Weights of a small mixture-of-experts language model, trained from scratch on English Wikipedia.
Size: 11 layers, 14.1M parameters.
Training: a variant of Adam for the experts, 422M tokens, 4261 steps.
Below are experts of layer 6 (counted from 0) of a mixture-of-experts language model. Rows are named router (the router's row for the expert) and show model dimensions 0-95. Each number is 128 + 32 x the weight over its row's rms, rounded and kept within 0 to 255. Numbers have three digits each.
After each expert's rows: "raises" lists some tokens whose logits its average output raises strongly, later layers aside. This comes from a sample of Wikipedia text that the model never trained on.

# expert 3
router:143109087127109133122069090118144114112170154152150100096131109139178065085138143148191109150108132114106151098108125127176127133105172156161072102111072132131079095150071115100095079137173117074145148132100157154069103082150090171074117169112130073106074101147114167088144051135109125162
raises: "ian", "board", "ians", "pin"

# expert 0
router:125153119085179164152086102053149128132157185132177139169137149114161124090110130113175131158114123122125104121128102137099114140174183109193111084102086152134090139085134139085165131172149137100115148147033095068084125109077110203138125124112147099067135084178089148127109091134107118130
raises: "enda", "end", "lis", "ians", "ly", "st"

# expert 10
router:162119070153118133128126117095146149146148108112157124139097109086134127126144145148157082121129131108135135117119132084185144125121188124098089060127064176158057165122129112091140085146140126104171151097052135117051129079095069176150138130172129106087143087161126199080106148099106077173
raises: "pin", "end", "ians", "man", "mann", "lect"

# expert 36
router:138135127100126170137119116059154121168175097162156125172119141136158140097123167155181164171159117087149109066074086148155189147088191153108115076168085152114115125137077115132128092162152108097073147177084110143067080092123081184108129111151123110099139102156082125068129104143115110115
raises: "ians", "wide", "pin", "end"

# expert 42
router:181117050161147155134105132076143110135141104156184106143114124137180102120132150076158116176127134163147102078082100080168179154163134137145097109155152142138087168103137178126152115171133166081132149160118133137047112067136134184113153139152113061074122067140119156086119147112140107183
raises: "ly", "pin", "ians", "s", "end", "band"

# expert 19
router:124129063109144178137066079074154102142150120158148131121094133121102137127129122149142134153141114092157135038121118127154127158091241135134120124171112140143055108118105113137135095113149133080119135151055095132078138148142126189097143151110140101066085088172113127102144069063129119123
raises: "ians", "ance", "iat", "ers"

# expert 15
router:134092073137115168145078134085179127124184078129142165120129118150144084101146198107170100159172133149148101120097112119173172098084139186204128085131061119122069141125118135118135116144145102070156152146089114106051111076127094167150137142154120057097134097131105157078145129119124146128
raises: "ians", "ly", "pin", "lia", "end", "lis"

# expert 7
router:120128078136070142169085172103126107145139077147175127126160160152140106099129097127144126161113123079140161122133118123128138107086169156163066057147105104122080148113097162123168114193160137068095186119083131107058089094101110167107153133140090078096153094085078151065105141101110126169
raises: "pin", "ly", "tic", "band", "well", "end"

# expert 30
router:108092124142122141143074107065165133103206078131149141155086148096195071131104149161184103152151119125135124124169161143148147141115141171205124112100087151139099168137141138084096079175140089098138138168082100076063129107082108200119100148111108094091123095130091164099144130111112150133
raises: "lect", "pin", "wide", "nt", "nd", "ness"

# expert 45
router:185107105122158180142107112066096094157182067162166130147108111107144106075138134117137121143127129147113117079152127141200155152108163127109096074142075104123056146114098138134141128217182124087140131186082089095084113108116128155088163141107113119086125088156108158081090113101125096171
raises: "pin", "lect", "cut", "rus", "\n ", "lis"

# expert 6
router:162135107150123188121121124071137110151184074150174145113088148152148096109133138159170109153125121108147125126086130119149116154136166117177115081135064155120056167161074127134142104113176115076130165127111127121054104126062116201117131135111127047126122064121106168077140108119146105188
raises: "”", "ly", "\n\n"

# expert 35
router:133124104174112133142094136114131078087155072179112091102151171118159141140121106136164070140117126101140136111153106134168124170108187111142120095099102129132070172120158143121183111127171118129138161164104074095108076093102123181150177157175165084079122110117087172049150037102111120111
raises: ":", " ", " saying"

# expert 13
router:119110120130152165202074103091117062086171102134167110156096130103172154114122145121170129128139116132133106159116151107109118115121143122162171093134114155139138124107098125092178109148126135115126196135095107118022117076088123186134171134134089049065123072160154150079150116147144083177
raises: "ly", "lic", "end", "lect", "\n ", "lis"

# expert 33
router:149097065119185175170107121112125092125163096128150137160145136142160097092149142101148133140105152155102124064099145119148133134110174101126117084105066169111041137098074140104118093115124138061108135136066128102048084115139102141183086127133100117088114092140110181075158072097102117107
raises: "end", "ly", "pin", "\n ", "s", "band"

# expert 44
router:116138148087151141137096095081155097119166098163179102116111118113191090136147104136155151104106157113138123067122140088156158154093167141152091095139086133134083174133089164081172103181161128069160179165033110097076121116100089141098132110150121091121120118088134197086148075136103099130
raises: " other", "her", " any", " others"

# expert 28
router:147133096105139163136125093085121085150165084106212105157172173167164114084138109090153132166119112121122169123137121086182202140132195134125102083149091131127105167084123138121142094141132143110099179146095105129035105091109129166136166102113107113098096065096129181094143134107084118174
raises: " compared", "pin", "ly"

# expert 23
router:156087131093117144165102095088129112134162103183167166131123164142186111087144121132156123118141137144120119129113109113140131164103165175178097082136109140168094114126079132094159101165194156079098132148122091088053109091146093200115149151135136084119108059141138175072140088059086102168
raises: "est", "side", "uter", "enda", "sh"

# expert 38
router:126070071130110147121074117054157126090186091151173128119083162162149070121139144164137113162157135132165088114135083102167161151097145158137117054129058157123117166122077118073162101187146118108130092104083147115086102108081112199120173132144108123104126071136136130109119104094145125144
raises: "pin", "ians", "end", "lect", "ian", "tic"

# expert 16
router:133148063131136149165114106071130102124161115149146090131118149123140115080170168129115126165139139151098153081103066131167143174141152145123116109153130142170068157105107158110099094155192150061114149164096098144085079118135134235144123135132136116087095055131096146074145073110091112170
raises: "ly", "ton", "man", "pin", "er", "s"

# expert 47
router:131111107186165107175119102089152071138168102169090086144092096134169147115107117147180078120110190086169126102143144133147146136133151137160143106155118117088057159082089096118138108128123143060152133151066082122056068125083119163149121140138149091112130056158092165083102131123105104147
raises: "pin", "lis", "ian", "ians", "lic", "s"

# expert 37
router:152094109154133121124102118088120119088173080116135153135138116116197154088087168140179138098132149167128164145139116079143163178093194146137156086149086159147083133138158133134164090156171147117171102179105108118098097086105126255125110139118131101105133102142094175076113089103114144143
raises: "pin", "\n ", "s", "ly", "ian", "\n   "

# expert 26
router:152051118135138144106084056095159112129201149152165131161136104123133096124116105121145120124109135098128093114097118105174142163094159131075130110125115138160057133135103158127123095116140127046137141137098087102078105059093120186097134124124139120068152070155105150095145052081113124194
raises: "ly", "s", ":", ",", " of", "\n "

# expert 25
router:133096065109158139135123084061116130154174085127158093135146133124123186094157133122161195139129152105160150069130117096151167098110230135140151106076096159110095141160114113108153092129161148069124112131115081119081120072123082180134158132141111076076110078104109160091136122134089134174
raises: "ians", "lect", "ian", "lis", "lic", "tle"

# expert 39
router:136148073179133170135093155066136149134154067146194106114116145142169060123120144159161135115129113162096108101117128145150178126135138112112178088127099112149075138178137096116126144150114134095144172189101102128083124100095059182101152093139096087102144094122087178041140095106141165166
raises: "ians", "pin", "lect", "tic", "tle", "band"

# expert 32
router:151109104099151144156113135077159145093172132192154133094074111091135129068095136136152141145163149116136105069144123077151135123129163145177121082124081102133074119108113139097115098130169152093124128156049133136070081148151064181131141092101089073107093091168126155064142062131099138156
raises: "s", "man", "lan", "lam", "l", "ls"

# expert 21
router:156084130098145138160128093077132098170132104168172139178140159098149126101101125111169146135122162139132143071089142090136185182133123080140116050163144185147082135106123106138155100158174145082129151141080120102084089110120066179112092126128126094077110039139088149088139125129112087176
raises: "pin", "er", "ians", "man", "ian"

# expert 18
router:150133079139174127112097088105164116114158104111196134141090158141132098117119111096202083172112109063152141126125122062144153123100160131136131073134141116108067155158115147130154099172158141073125153153114087144047114101135083202144158105158100106101093069146129165101111058121104128170
raises: "ian", "s", "lis", "ly", "tle", "ians"

# expert 40
router:135160055148134152125134128086123144094206125135157136147144168159160116084173111102153145128137116078149141122148118084174110160088156120140093072109119119149072119109070142138122125162174155089105172173082097119048071137119145198144165125178109087101139081132121185116132096107109095177
raises: "s", "sen", "end", "st", "ians", " lyrics"

# expert 34
router:143116095130145153147100143068105110087151122123184140150117138160152142102158120151165133155128142122125092043132151159126131142106139131142128024170090155126066135126136144053172120189154148082120180124104089133111052127145092183105112167155151114073147122130138156112095057088097108140
raises: "s", "lect", "wide", "ly", "line", "ton"

# expert 20
router:115108095122122135088088116029132068129152098106175129146107197179175082117101164129175154152079131124114098078148111112145135153121176154191154074127106155129096111135117174110164079150144087073128173109118145102036149073132103175142159131104120112091149096141099132119118128123147133136
raises: "end", "ians", "ender"

# expert 4
router:119085057168115158096054106069171119111197116158173167154150136139149113082136151142132128118163091129118114073147129131113167159095174139149148138133091156123061135090113110138163116137122115049142157117092100122048127146123084200138118144098121121108119070096108161100133095072091135115
raises: "ians", "wide", "pin", "end", "ly", "tle"

# expert 12
router:139089094169103149150100091042107099068141094157166157130125112157138090131110132099142108176141180095122096117158112084146127168117163160137064085151100142133060145145118163093149078159157142109149105146108162117044109108120149183167146102084121090116097081119110162084128116091147082175
raises: "s", "ians", "pin", "ian", "sis", "\n "

# expert 22
router:181116124141168149179074145069115097116124129104119112145117143108158087084108105104192093114135162104144116113126109132198127180141150114170104103096142147145048142135144152129128091163149099049109161169103136125061114101140060176133126145114157072069126126165100175134103083143091152085
raises: "lic", " saying", "ian", "ly", ":", "lis"

# expert 5
router:138068082152129129151072110058116113147206113185171121130119121110140107130101104093185137167134117093145142120122147121135173157074150120115133087134058128147034120130109110125100102139173149051131175156105136117054130103106145161134153111105172108093106071146102148086107126080113115138
raises: "s", "pin", "ians", "lect", "ly", "ble"

# expert 29
router:122088094132116172135046122084093096105147090136125110130150173098142128136094098145190168133122125132121151132114116151144191157119137125125095067117111119124096161123096134093157102164122146073106139153058132105062141100139069214118174157138124103109115078149140208073068144144115125094
raises: "lect", "ians", "pin", "tle", "lic", "s"